Experts of a small language model.
Experts: 128 SwiGLU neurons an expert, a sigmoid router.
Training: 423M tokens, 6461 steps.
Below are experts of layer 2 (counted from 0) of a mixture-of-experts language model. Rows are named router (the router's row for the expert), gate (a neuron's input weights, with its number), up (a neuron's input weights, with its number) and show model dimensions 0-255. Each number is 50 + 12 x the weight over its row's rms, rounded and kept within 0 to 99.
After each expert's rows: a language model's description of what the expert responds to; "gets" lists some tokens that make up at least twice as much of what it gets as of all text. This comes from a sample of Wikipedia text that the model never trained on. Tokens count by the router's weight.

# expert 7
router:32 46 52 65 37 40 81 53 53 55 57 30 39 35 63 34 16 37 55 37 50 46 46 57 52 58 54 42 49 54 44 62 29 56 67 40 54 66 68 47 33 46 32 52 60 50 64 44 76 59 64 52 48 53 50 65 42 47 58 42 44 44 47 51 76 54 48 38 31 51 47 64 67 68 44 57 49 48 63 64 45 57 45 51 43 57 59 54 52 42 28 51 58 36 53 59 51 33 21 51 33 45 65 56 52 47 46 83 42 44 53 72 31 30 52 59 63 51 48 28 49 34 43 41 50 50 76 64 41 54 55 28 47 33 46 39 49 59 55 51 29 49 55 57 58 47 54 51 41 30 72 54 46 48 37 31 36 61 27 43 46 42 63 38 50 40 59 64 39 36 64 58 50 51 51 40 52 58 12 40 32 35 40 25 55 89 47 45 55 54 56 30 48 49 52 58 36 44 52 40 48 53 41 62 48 49 52 51 56 72 66 38 23 63 57 47 39 42 54 55 58 57 55 65 55 49 40 54 43 33 58 46 54 37 57 67 55 29 42 58 34 50 62 26 64 40 49 17 47 43 49 45 55 38 60 58
gate0:63 48 53 61 63 61 52 59 35 64 16 47 54 33 34 51 63 52 43 60 50 45 59 71 46 47 50 46 77 42 28 60 25 52 47 34 65 40 51 41 39 42 51 34 36 66 61 63 54 62 55 48 27 51 48 57 45 76 42 59 40 47 51 31 57 59 49 31 67 45 72 44 52 55 40 56 28 38 44 52 51 39 57 41 48 58 55 46 61 32 37 50 36 43 48 43 59 49 45 53 35 49 50 31 73 61 53 48 37 41 46 45 53 52 67 65 62 62 50 55 58 60 33 63 42 29 46 69 60 46 45 51 37 38 42 69 54 52 56 38 50 44 53 59 37 25 52 62 56 44 38 90 26 69 28 52 31 58 58 48 42 33 67 45 39 47 55 53 30 44 36 45 51 84 42 43 49 43 38 59 55 58 51 42 55 45 51 68 54 63 42 39 61 26 44 49 36 54 34 68 35 58 49 71 52 62 54 55 38 47 67 62 70 52 55 65 34 55 45 35 42 51 66 50 21 52 43 32 32 87 56 32 42 36 68 61 55 47 45 50 47 47 39 53 49 28 32 55 48 49 64 41 42 63 46 51
up0:69 75 50 40 46 45 56 48 51 46 34 47 41 66 55 21 60 55 50 33 70 57 41 40 31 63 77 24 56 39 48 51 62 51 59 67 61 56 61 56 32 65 44 51 39 69 67 32 54 39 34 54 59 45 44 55 53 55 69 43 57 66 38 64 50 46 47 40 50 50 35 48 59 42 58 42 61 28 45 21 68 48 58 33 42 70 49 52 53 53 50 66 41 41 53 66 49 26 40 60 38 52 39 41 40 47 50 54 51 68 61 38 52 50 69 39 26 54 32 21 87 56 56 41 55 60 42 40 66 51 44 49 40 26 51 66 50 38 54 64 62 48 34 41 69 54 62 45 31 36 38 53 38 27 42 54 42 37 47 44 47 55 40 40 74 36 44 44 46 33 62 59 46 48 48 61 46 67 44 35 51 42 54 58 41 69 59 16 50 44 59 62 43 52 48 39 58 52 52 38 71 43 61 66 75 43 46 55 40 37 42 65 40 59 62 57 60 57 51 54 37 70 42 80 45 55 41 54 62 60 65 54 51 74 43 72 50 50 50 50 39 26 53 61 47 51 62 39 66 64 39 49 53 63 54 54
gate1:42 48 43 35 70 57 38 32 66 35 56 51 43 21 38 37 53 49 73 58 40 55 58 37 44 58 37 61 37 48 56 50 58 55 45 50 51 61 63 60 44 49 43 42 45 40 69 54 42 56 55 63 45 40 59 62 41 31 55 48 34 56 66 63 57 73 61 42 56 49 54 56 52 34 41 51 40 53 16 52 50 36 61 42 39 63 42 46 53 72 66 44 30 34 44 55 39 58 56 61 48 32 55 62 38 55 40 60 40 55 51 62 39 60 57 51 49 35 58 44 44 48 51 63 82 46 57 35 55 82 30 74 48 58 74 53 49 67 57 29 41 51 62 53 55 36 59 43 32 38 48 45 33 46 65 32 50 59 40 42 26 29 41 33 68 32 61 38 45 51 26 44 50 57 67 41 40 38 58 53 51 51 62 42 61 41 35 61 58 50 51 46 51 53 69 40 52 28 50 48 38 66 45 77 37 40 70 38 66 29 41 40 51 49 59 50 55 56 53 58 55 36 62 49 53 42 67 76 50 31 55 60 29 54 56 59 51 45 37 55 45 55 54 56 71 56 39 57 66 22 27 32 57 75 49 22
up1:28 55 61 48 54 52 49 43 37 40 51 33 57 39 42 77 63 52 49 46 48 64 43 67 49 56 63 36 52 69 34 47 27 68 57 45 46 44 53 39 44 59 77 57 49 56 46 49 56 42 63 48 56 56 41 44 64 61 57 46 67 50 51 52 48 61 40 60 80 47 58 25 47 30 75 50 63 52 63 70 57 43 55 19 60 31 56 42 44 48 58 56 42 47 50 44 49 50 30 53 51 61 42 59 33 43 56 54 38 40 50 50 49 54 49 50 54 52 58 33 51 45 47 69 30 50 47 55 36 28 64 44 45 32 36 55 37 36 44 27 54 54 60 58 77 57 45 58 58 46 52 59 41 27 55 36 49 53 43 47 57 55 39 52 32 69 40 64 56 39 48 70 57 67 47 66 72 56 70 33 42 56 67 49 65 57 48 68 45 48 38 43 51 36 55 18 30 28 48 48 13 49 48 71 59 53 75 27 42 62 43 50 72 66 72 54 43 28 54 60 54 51 61 44 44 70 41 38 45 39 30 52 37 52 46 49 45 49 64 48 52 53 49 41 29 35 63 22 39 28 64 31 44 57 53 60
Function words linking clauses in prose, such as of, and, in, with, for, to, plus commas, including thousands separators.
gets: ",", " of", " and", " in", " to", " the"

# expert 5
router:55 56 45 34 51 58 59 67 43 42 36 45 48 64 52 31 64 53 49 42 57 41 42 64 44 63 55 69 57 30 35 38 28 42 68 43 29 32 41 50 48 51 39 35 61 61 46 46 52 57 49 43 58 47 36 53 66 43 43 57 32 49 52 47 46 53 56 42 47 48 59 33 45 43 55 43 73 66 28 67 45 42 57 87 60 61 80 24 39 61 40 58 51 40 47 52 65 39 37 71 43 37 45 42 82 52 41 45 47 44 50 38 47 45 61 68 66 49 45 72 54 62 45 51 49 55 37 32 67 59 40 46 62 53 61 49 52 43 78 54 42 40 49 51 73 53 63 39 50 60 61 53 25 46 66 38 35 52 36 30 53 51 50 49 50 38 43 39 33 23 45 63 44 34 51 31 33 52 47 42 39 40 42 50 70 78 27 53 60 53 28 55 38 41 66 47 52 46 62 25 66 53 14 56 45 30 41 45 35 50 49 52 45 52 48 75 43 47 57 57 70 57 42 68 33 48 42 44 56 47 36 32 50 46 51 58 39 36 62 40 31 43 56 69 69 28 43 57 53 55 44 42 65 43 60 61
gate0:57 55 60 60 61 38 54 49 52 58 44 57 37 48 51 62 48 40 48 48 51 68 54 64 51 42 59 42 55 56 35 56 56 43 58 51 44 44 51 54 49 35 54 40 33 46 53 65 49 54 56 92 49 31 63 40 58 23 40 49 44 52 55 72 47 42 52 41 57 38 57 48 75 48 44 52 56 51 62 71 49 64 62 65 35 52 73 62 36 50 49 34 18 44 42 68 43 48 46 47 32 46 43 58 56 40 60 50 52 37 62 46 60 41 71 46 36 46 62 59 43 40 53 62 60 56 48 58 45 33 54 56 22 40 66 21 37 65 52 44 54 69 48 35 29 62 38 64 62 58 50 58 56 42 48 46 33 42 36 56 49 75 55 60 41 59 53 88 42 59 41 60 56 62 41 49 38 62 32 41 63 29 59 37 46 33 53 40 56 40 40 58 47 44 86 59 70 62 66 62 54 20 52 45 59 58 28 45 51 45 53 43 56 78 33 61 36 41 43 51 44 41 78 49 50 44 46 35 23 36 59 59 46 57 62 58 70 45 41 49 33 39 36 31 53 54 44 43 32 23 40 35 48 39 60 56
up0:51 25 65 49 40 62 53 64 49 63 53 62 55 46 61 53 30 62 31 48 27 69 62 29 32 42 41 52 27 66 52 60 41 48 36 50 56 59 50 64 41 56 47 58 57 65 59 47 71 41 44 44 39 40 54 53 37 51 37 54 53 43 48 55 62 55 55 50 60 59 57 33 48 45 55 53 44 54 36 65 45 56 53 48 68 62 46 55 49 24 50 46 79 44 59 46 58 58 55 20 50 66 68 35 59 67 34 42 48 41 38 47 41 35 37 44 58 45 49 30 67 45 68 49 48 55 53 56 30 60 26 58 58 52 47 50 46 58 59 60 35 09 56 54 63 48 56 34 50 73 43 36 43 53 67 37 38 44 55 46 45 41 49 53 48 51 31 41 55 31 35 31 36 54 64 53 53 34 50 58 48 45 61 34 47 65 61 67 58 35 69 49 71 46 18 37 45 57 40 62 47 79 56 58 53 38 84 43 51 52 56 67 33 33 56 62 53 58 44 41 72 56 55 62 59 35 65 46 58 29 28 52 65 47 24 66 54 56 51 62 38 41 60 47 64 29 17 60 52 52 47 44 53 50 41 54
gate1:67 34 60 44 45 80 53 44 65 56 58 43 35 61 58 28 43 48 40 55 62 33 60 40 29 47 67 41 63 52 42 47 52 58 36 51 34 63 32 42 36 58 27 55 34 52 53 35 70 49 49 47 49 70 50 68 47 48 54 61 34 44 65 69 64 39 55 33 33 63 58 41 67 64 58 43 42 62 47 27 37 45 69 44 53 43 75 51 39 53 56 42 36 40 43 46 50 55 46 70 48 32 34 45 53 59 40 66 58 36 50 52 40 49 43 23 62 60 50 30 71 54 47 67 49 66 38 37 74 51 50 69 52 38 58 51 69 51 57 38 37 43 66 48 67 53 67 56 55 26 57 58 59 53 55 37 67 55 33 41 77 47 48 46 41 47 62 71 47 51 63 47 45 54 44 53 44 67 50 71 45 57 56 59 61 61 39 56 44 66 70 51 64 59 52 60 36 47 33 48 67 50 50 50 62 41 14 47 66 48 49 63 52 30 56 67 48 47 54 53 64 91 44 66 65 35 68 51 66 35 31 40 55 46 22 58 48 52 46 37 50 58 49 48 56 49 48 56 55 42 26 45 54 45 49 32
up1:33 46 41 52 65 50 64 72 34 53 68 60 51 45 41 48 21 43 36 50 34 46 38 67 38 41 51 58 20 56 54 57 49 57 71 33 36 61 46 26 25 37 49 61 48 50 48 49 71 35 60 31 35 68 64 47 45 61 35 48 47 19 52 43 59 40 41 57 32 59 43 30 68 71 45 57 62 48 41 41 53 57 49 45 47 81 46 61 32 56 45 68 57 62 46 54 44 60 30 43 34 34 74 53 43 47 46 51 58 57 46 51 50 52 45 56 63 45 62 50 59 46 37 40 33 67 78 48 71 62 46 49 42 58 57 67 57 46 52 57 48 62 68 61 49 50 41 51 63 61 60 55 44 33 60 67 45 48 48 50 70 45 55 65 47 47 46 33 58 54 48 52 29 53 58 52 71 57 57 44 52 55 43 58 32 66 42 59 58 58 60 54 78 67 32 58 35 29 51 51 56 38 33 38 43 55 24 49 28 63 44 50 50 33 33 58 72 41 48 55 66 63 51 83 39 45 21 38 59 60 50 50 43 50 40 43 55 36 47 43 60 68 45 53 44 35 62 42 69 64 33 37 59 58 53 43
Pipe separators in wiki tables, sentence-final periods, colons after infobox field labels, list hyphens, line breaks and == heading markers.
gets: " |", ".", "-", "|", ":", " |\n"

# expert 3
router:52 60 54 31 51 54 50 50 59 41 45 42 50 46 63 47 55 43 49 56 42 46 53 45 50 63 49 41 51 54 48 53 55 55 63 52 44 48 37 31 51 32 42 48 62 63 49 50 55 65 61 53 46 22 34 49 58 51 31 52 49 54 41 49 68 63 57 29 34 40 55 51 53 33 49 50 52 63 34 53 55 56 49 76 70 63 83 73 36 56 44 47 51 46 44 59 53 54 27 40 22 62 41 40 75 43 38 70 37 31 49 43 37 42 54 51 71 58 59 41 58 78 46 47 46 61 44 63 40 64 45 68 61 42 58 43 59 65 49 47 35 71 46 34 45 40 63 57 52 56 46 35 47 48 52 49 46 45 39 43 44 50 57 54 54 68 43 30 48 36 58 67 52 52 52 33 48 62 47 65 28 30 26 17 64 76 33 60 55 48 66 62 34 20 74 69 54 45 53 25 37 65 46 39 73 54 56 56 50 53 67 44 43 53 68 59 33 29 43 61 72 56 50 57 32 49 71 41 50 37 28 58 45 62 57 64 45 61 61 63 15 52 48 61 59 23 53 41 49 45 54 47 61 44 65 40
gate0:54 54 56 77 75 52 81 72 34 46 59 42 34 42 64 59 60 64 70 54 72 53 44 45 60 41 40 61 53 29 50 20 48 52 48 52 68 51 52 67 51 38 50 33 49 76 64 54 71 47 25 37 42 44 30 63 57 59 57 49 41 63 30 61 62 64 62 31 49 65 51 61 55 47 44 49 19 50 54 30 42 37 78 66 54 34 53 51 60 32 35 35 31 42 53 71 47 39 41 31 37 62 48 46 55 69 40 34 55 58 50 37 41 76 34 56 26 59 46 45 40 45 62 45 41 30 36 30 45 43 52 41 63 46 36 19 54 61 62 60 35 44 57 34 58 41 50 51 52 43 44 60 43 53 49 54 52 50 44 46 25 33 51 58 62 71 41 50 59 49 68 32 27 47 41 49 57 64 55 52 33 41 31 65 49 51 69 48 36 70 31 60 55 50 56 37 34 55 48 64 48 40 48 46 61 64 65 44 45 67 47 39 34 50 53 52 32 51 53 42 45 53 39 34 55 46 46 42 50 44 52 56 53 52 39 53 54 45 66 49 40 40 45 35 53 55 40 41 25 32 45 42 47 63 56 62
up0:52 46 47 37 52 61 51 38 45 38 38 67 64 58 53 24 60 49 48 50 38 47 58 40 19 61 56 57 51 45 61 65 40 57 29 80 52 34 62 43 35 52 70 43 76 48 39 63 38 47 49 56 64 46 44 58 41 52 52 64 52 62 73 65 43 43 52 55 57 41 68 50 40 63 59 63 72 33 48 60 49 39 43 64 54 77 52 59 55 68 39 51 51 39 84 40 48 41 67 53 69 47 68 29 40 59 37 61 64 70 69 48 29 39 38 73 53 70 63 36 60 62 50 60 46 67 65 35 49 62 43 51 53 48 38 69 33 44 60 48 63 52 44 27 36 43 55 27 42 32 57 26 61 50 39 35 72 61 34 43 52 41 39 61 55 44 63 35 50 51 54 45 64 46 55 43 53 43 63 40 72 51 54 34 61 60 42 42 64 63 63 36 38 56 46 54 46 43 64 57 68 47 17 47 47 53 65 69 44 54 50 44 33 38 36 44 67 36 59 53 43 63 49 48 69 60 41 37 63 42 59 53 41 55 64 56 42 58 45 46 39 53 74 65 56 60 66 59 48 65 46 45 47 37 25 35
gate1:71 64 69 56 51 58 52 63 63 53 28 49 57 35 53 50 65 48 36 33 38 50 63 49 31 50 35 26 56 51 68 50 36 90 55 42 53 49 63 55 49 30 48 47 60 57 51 38 48 63 45 37 63 69 44 39 34 53 55 62 54 59 58 56 48 55 49 37 58 54 50 40 60 47 65 51 33 59 27 37 40 46 41 31 49 58 43 47 43 46 34 48 44 53 62 49 55 48 55 43 36 62 42 39 33 60 48 55 59 51 47 44 32 66 63 61 60 49 38 48 58 47 77 48 75 55 47 61 60 62 44 67 33 46 59 55 23 40 50 55 56 33 37 41 41 50 58 30 46 62 48 45 38 38 57 59 63 64 61 57 31 48 53 45 56 66 34 45 49 42 54 66 50 69 49 51 40 88 61 59 44 32 81 34 52 49 46 26 39 61 36 42 55 46 68 30 51 60 64 81 41 45 54 44 45 53 45 28 45 58 26 49 67 56 46 53 32 66 57 65 36 54 36 32 56 52 57 56 53 33 50 59 60 22 28 61 57 54 60 27 61 61 56 58 50 43 50 41 65 23 69 41 45 34 61 66
up1:42 31 51 50 28 62 46 49 31 50 39 40 50 41 45 42 58 47 56 44 53 78 49 56 47 45 65 54 63 35 35 50 48 53 39 49 46 71 55 57 48 47 53 67 56 52 51 40 54 68 67 43 50 55 36 77 27 44 53 50 40 52 62 48 81 30 42 44 46 57 61 60 46 70 61 80 66 60 54 38 89 61 70 56 44 77 63 59 50 32 56 38 41 51 77 34 36 40 55 50 50 72 52 68 39 70 53 43 52 58 34 38 46 43 55 41 64 40 60 21 50 37 48 53 56 59 29 44 46 56 48 61 48 48 59 67 39 39 59 49 39 65 59 56 31 57 64 49 59 55 68 60 52 48 48 89 52 53 25 36 58 53 47 30 45 49 34 41 60 46 57 43 42 48 62 20 55 52 40 33 37 54 45 66 64 73 55 66 48 67 60 29 48 55 72 51 55 61 67 54 69 46 37 51 53 43 54 55 54 49 69 51 37 56 49 31 40 39 54 62 36 64 40 42 61 59 51 61 66 47 30 69 43 55 36 46 31 49 59 33 37 43 59 62 56 36 66 49 46 57 57 51 57 41 52 39
Articles and possessive pronouns opening a noun phrase, such as the, a, his, their, plus 's after pronouns and table row numbers.
gets: " the", " ", " a", "0", " his", "'s"

# expert 1
router:30 37 42 34 50 38 66 52 48 73 68 58 40 39 58 58 63 53 65 39 42 57 63 71 48 74 43 49 43 41 51 59 35 55 52 70 40 45 51 50 30 65 42 45 56 61 32 35 52 48 52 35 54 42 51 55 35 39 48 37 42 75 43 56 45 50 60 45 30 64 40 43 41 66 54 47 57 57 50 43 56 42 68 60 69 55 70 82 51 52 45 59 54 34 42 56 41 46 10 44 45 43 51 55 50 49 49 54 33 46 48 59 40 31 59 57 69 46 52 37 55 83 41 54 53 50 31 58 50 81 44 30 46 41 48 60 49 55 53 37 44 49 48 42 71 44 55 51 68 61 58 55 43 56 50 39 46 55 46 36 52 48 49 47 30 63 64 57 48 34 62 65 28 53 49 46 65 50 30 30 63 39 43 28 65 64 60 64 61 66 32 47 49 46 40 39 46 53 72 35 45 46 29 62 45 49 44 44 43 60 66 43 46 64 57 70 59 43 51 59 76 44 44 61 51 44 53 54 68 37 43 47 56 45 55 45 37 63 55 73 00 54 72 48 57 32 72 41 54 34 42 37 47 46 71 54
gate0:48 28 58 49 60 38 70 35 62 52 42 48 57 42 52 38 60 41 49 26 48 70 68 28 65 49 52 59 47 68 59 46 45 54 49 50 64 58 47 57 37 36 45 59 61 70 60 39 65 37 45 55 72 55 49 49 72 47 56 46 44 30 57 45 62 52 23 63 39 58 58 47 29 54 59 53 44 34 57 55 64 37 26 63 41 57 64 65 36 57 44 52 55 42 67 60 60 64 56 59 53 36 57 50 28 73 51 29 56 45 47 56 54 42 69 62 55 51 70 13 53 54 73 58 71 42 46 49 66 49 52 53 52 40 68 60 69 64 53 36 60 25 39 59 45 36 59 49 31 44 35 52 67 69 44 44 53 63 48 42 48 59 42 59 56 50 47 42 25 54 39 33 66 51 56 68 55 43 44 57 55 64 53 31 58 49 49 68 37 44 56 50 68 60 42 51 33 68 58 13 54 36 44 65 46 34 60 51 48 93 62 57 48 55 58 61 55 48 37 56 45 28 29 42 41 57 54 56 39 60 52 45 59 41 74 53 61 60 43 50 42 41 47 37 52 33 57 54 39 46 29 44 67 37 30 43
up0:36 66 49 52 56 41 51 56 47 44 61 56 56 32 54 60 37 52 49 35 57 31 38 52 62 52 48 39 74 43 50 61 46 61 61 41 53 33 63 30 67 60 52 24 64 60 58 35 42 61 69 48 46 61 46 55 37 60 19 54 45 63 61 44 43 72 54 47 43 42 30 34 27 63 30 68 36 57 73 41 47 56 44 32 49 46 39 36 54 27 40 51 44 46 55 36 37 49 48 12 52 62 60 55 54 61 79 49 60 64 53 43 43 70 37 40 38 52 40 65 43 43 40 59 42 47 54 48 40 48 35 58 46 37 58 39 53 59 47 32 39 50 46 48 37 56 31 56 54 65 57 42 51 64 44 61 39 33 62 70 42 39 59 56 44 15 63 57 87 45 77 50 48 45 38 54 41 48 68 40 62 66 26 44 41 35 49 51 67 61 58 58 36 25 68 29 58 48 46 68 61 42 52 32 65 51 50 48 33 49 59 48 58 66 40 63 50 44 73 39 53 50 43 59 52 52 34 36 39 30 81 62 67 57 45 48 44 36 45 58 65 46 45 45 46 58 61 48 35 55 65 53 46 48 34 50
gate1:61 51 53 46 54 55 31 44 57 71 53 43 50 61 69 57 36 35 49 46 62 43 61 56 36 22 40 40 44 59 76 42 54 48 48 43 54 77 64 40 27 48 47 37 39 59 63 58 56 51 52 25 43 38 31 45 61 61 52 45 61 59 36 80 58 27 38 46 64 61 39 67 59 67 56 45 66 52 42 32 48 70 30 73 49 34 45 42 48 42 46 46 58 48 39 54 58 40 60 42 74 45 57 59 57 64 41 59 56 52 64 76 54 56 37 43 67 62 46 71 57 09 47 72 65 51 36 58 53 48 66 38 41 72 42 49 53 47 43 38 43 34 38 48 53 56 57 32 50 55 55 66 69 48 41 32 56 45 42 47 42 74 53 32 52 51 50 61 41 44 35 45 37 47 42 54 31 54 41 60 46 48 70 49 51 41 44 58 47 29 43 49 65 52 55 54 45 53 42 70 48 48 47 46 61 75 37 53 54 43 72 42 69 50 60 73 58 71 62 56 52 56 62 52 41 75 37 42 50 74 62 58 60 51 60 62 28 44 48 54 48 35 53 58 56 54 34 53 66 54 57 48 33 53 79 79
up1:67 42 34 57 38 86 44 33 61 48 35 45 50 53 55 57 47 31 68 45 46 44 52 59 42 55 37 40 73 39 44 54 42 43 41 36 38 54 45 49 37 65 38 68 35 53 69 76 42 57 61 49 53 36 67 34 45 61 46 61 40 49 29 31 57 63 45 67 67 43 31 46 51 49 46 63 48 46 59 58 52 21 61 26 54 57 55 60 77 64 63 61 59 42 56 52 33 42 47 56 39 42 71 51 57 41 47 38 57 68 50 41 24 52 63 57 43 35 69 40 39 55 67 70 45 60 47 50 36 64 43 45 55 42 43 57 21 64 39 45 58 56 39 49 46 60 58 44 36 73 55 47 64 51 51 33 55 56 58 30 31 77 59 51 44 59 69 70 48 67 49 30 47 39 53 61 32 61 68 50 54 61 62 47 56 61 56 53 49 65 57 35 49 28 51 57 65 35 55 49 55 40 32 74 38 41 51 73 19 53 52 43 47 47 70 47 54 49 63 45 60 49 43 47 27 42 48 69 76 49 53 66 55 62 61 47 54 35 20 58 61 29 60 53 53 63 60 46 49 58 42 58 58 49 39 54
Single digits inside years, statistics, elevations and table numbers, plus month names and percent signs, such as 19'6'8, 200'5'.
gets: "1", "2", "0", "9", "3", "5"

# expert 2
router:64 64 37 47 51 48 58 50 55 67 37 50 33 31 49 32 51 51 53 53 58 54 44 71 58 66 52 33 51 29 44 48 22 58 65 46 61 62 54 41 40 40 29 28 60 45 38 52 49 55 59 34 49 62 45 58 48 64 58 44 58 46 40 58 40 65 49 28 28 48 40 46 75 63 49 47 40 53 36 33 54 44 57 66 66 54 73 47 45 63 33 58 50 31 36 37 44 54 43 59 38 54 44 40 61 43 60 62 45 57 47 47 43 72 63 72 47 63 45 35 72 52 64 44 41 54 41 60 51 52 50 30 45 25 70 72 60 41 42 50 40 51 54 56 54 47 51 50 57 35 55 75 35 37 42 43 43 75 45 33 44 67 42 53 48 34 60 51 27 46 59 61 53 40 50 48 53 59 46 51 32 33 33 38 64 76 27 51 61 36 42 33 44 45 60 66 49 44 34 34 46 31 24 41 68 58 54 40 47 49 53 38 41 48 70 50 52 35 44 37 67 63 45 66 37 42 40 40 73 49 67 30 52 41 56 69 62 50 45 64 17 51 60 37 51 27 27 31 57 30 43 54 63 37 59 63
gate0:41 50 61 53 48 55 53 51 67 57 56 38 61 59 62 49 54 40 46 64 46 55 72 62 28 18 58 55 58 45 49 56 50 56 32 67 44 37 66 61 37 40 48 50 44 51 55 72 50 63 64 40 65 58 45 37 64 33 59 50 31 43 62 57 47 40 53 46 51 52 44 58 51 42 48 66 55 47 54 64 62 38 55 57 42 67 57 54 18 61 27 36 56 40 39 66 44 62 47 43 39 33 32 44 51 46 70 54 46 56 57 51 68 43 69 25 69 67 63 52 60 55 53 67 56 29 29 54 58 39 46 54 54 39 72 39 41 53 42 33 47 60 44 54 52 53 60 48 44 71 48 50 58 64 45 43 35 44 28 51 52 53 32 90 40 56 48 42 53 70 46 64 42 63 72 42 55 48 61 41 46 63 60 48 40 72 63 55 50 74 32 76 65 55 51 65 72 58 58 55 37 75 43 51 50 38 48 37 56 42 53 43 55 47 57 61 00 46 57 40 64 58 53 77 50 29 45 24 43 32 48 44 55 67 54 59 24 54 34 45 50 40 53 45 64 50 45 55 47 57 62 38 57 55 54 56
up0:49 48 59 67 41 61 58 52 50 44 62 46 29 51 55 30 50 44 43 45 31 61 60 43 33 38 62 61 50 47 59 65 44 45 42 45 56 74 60 56 59 44 49 39 46 55 65 30 72 60 60 41 62 53 45 70 46 54 54 50 59 27 57 73 61 44 63 39 69 71 59 49 37 35 50 60 53 47 52 70 63 55 45 55 33 36 41 48 54 56 28 62 54 39 29 61 67 48 57 69 60 80 61 47 64 33 45 24 50 66 38 51 74 65 53 24 45 55 53 47 77 46 42 52 49 43 43 47 73 46 61 49 43 40 62 64 51 51 31 31 40 47 45 54 40 36 58 45 22 69 30 62 32 36 67 50 30 55 40 74 61 46 39 26 47 38 45 38 44 53 35 47 62 54 57 81 42 43 38 53 53 50 45 57 57 52 53 45 68 63 48 51 45 63 52 64 66 52 27 50 58 60 31 64 45 40 65 45 68 40 40 37 61 39 66 49 52 70 44 50 49 42 36 53 48 49 52 52 38 82 51 25 42 40 36 66 63 47 51 28 64 25 51 55 55 63 68 42 55 33 47 49 53 57 56 55
gate1:33 45 43 42 56 29 28 45 61 33 53 47 58 52 48 31 62 41 59 43 48 55 53 41 50 43 53 35 62 48 29 40 44 65 36 50 56 41 40 49 45 62 52 49 46 63 42 27 63 49 38 36 67 48 65 25 34 45 49 38 58 59 41 52 62 70 45 37 46 41 62 24 51 54 48 50 64 48 32 42 62 54 53 38 54 56 57 59 44 49 56 35 46 41 53 26 48 43 50 20 35 30 34 50 48 44 37 41 60 44 39 46 33 29 60 43 36 68 49 46 24 68 59 47 67 48 33 55 44 56 58 72 32 48 54 52 38 52 60 45 48 46 42 38 42 57 51 56 29 39 63 60 59 42 42 59 57 41 34 39 71 65 50 56 26 38 58 55 53 30 62 43 69 64 41 44 53 43 68 55 46 58 63 59 45 17 64 43 40 46 56 40 30 37 64 37 40 53 57 63 61 53 43 56 78 56 71 42 46 88 31 56 57 70 59 45 63 54 47 42 56 53 53 62 72 56 48 54 51 18 44 55 51 37 42 37 65 43 33 62 49 47 55 61 72 47 85 43 61 23 45 32 50 61 49 63
up1:50 60 48 48 41 59 37 59 61 43 61 68 42 77 41 57 23 73 51 76 35 50 40 43 62 40 43 56 50 79 38 62 27 56 63 45 47 27 80 40 52 55 31 46 44 44 44 50 51 45 50 55 36 50 39 37 47 39 47 53 45 58 49 20 39 60 55 43 54 59 44 22 64 52 38 48 53 38 30 53 59 59 42 55 80 69 50 42 17 44 44 67 46 48 37 30 55 47 29 53 35 65 49 49 65 38 33 66 56 35 48 45 51 42 50 46 55 57 41 54 29 33 53 41 54 55 22 63 63 48 46 48 20 49 56 56 47 45 34 53 40 51 55 29 36 71 53 53 44 63 51 71 53 47 57 59 57 48 55 38 59 46 61 59 39 41 63 54 45 33 36 60 45 64 48 62 71 52 66 43 40 56 65 50 49 62 56 27 38 53 32 47 69 52 36 31 72 44 57 61 49 41 54 56 72 61 61 50 54 55 37 62 49 53 65 52 44 64 47 42 39 79 66 68 53 43 35 52 30 44 47 36 57 55 56 49 70 39 46 70 48 45 62 29 59 51 64 33 53 51 59 47 54 56 57 77
Bare spaces before numbers, quotation marks, apostrophes, brackets, paragraph-ending periods and heading markers, plus some prepositions like in and off.
gets: " ", " (", "\n", ")", " \"", "\""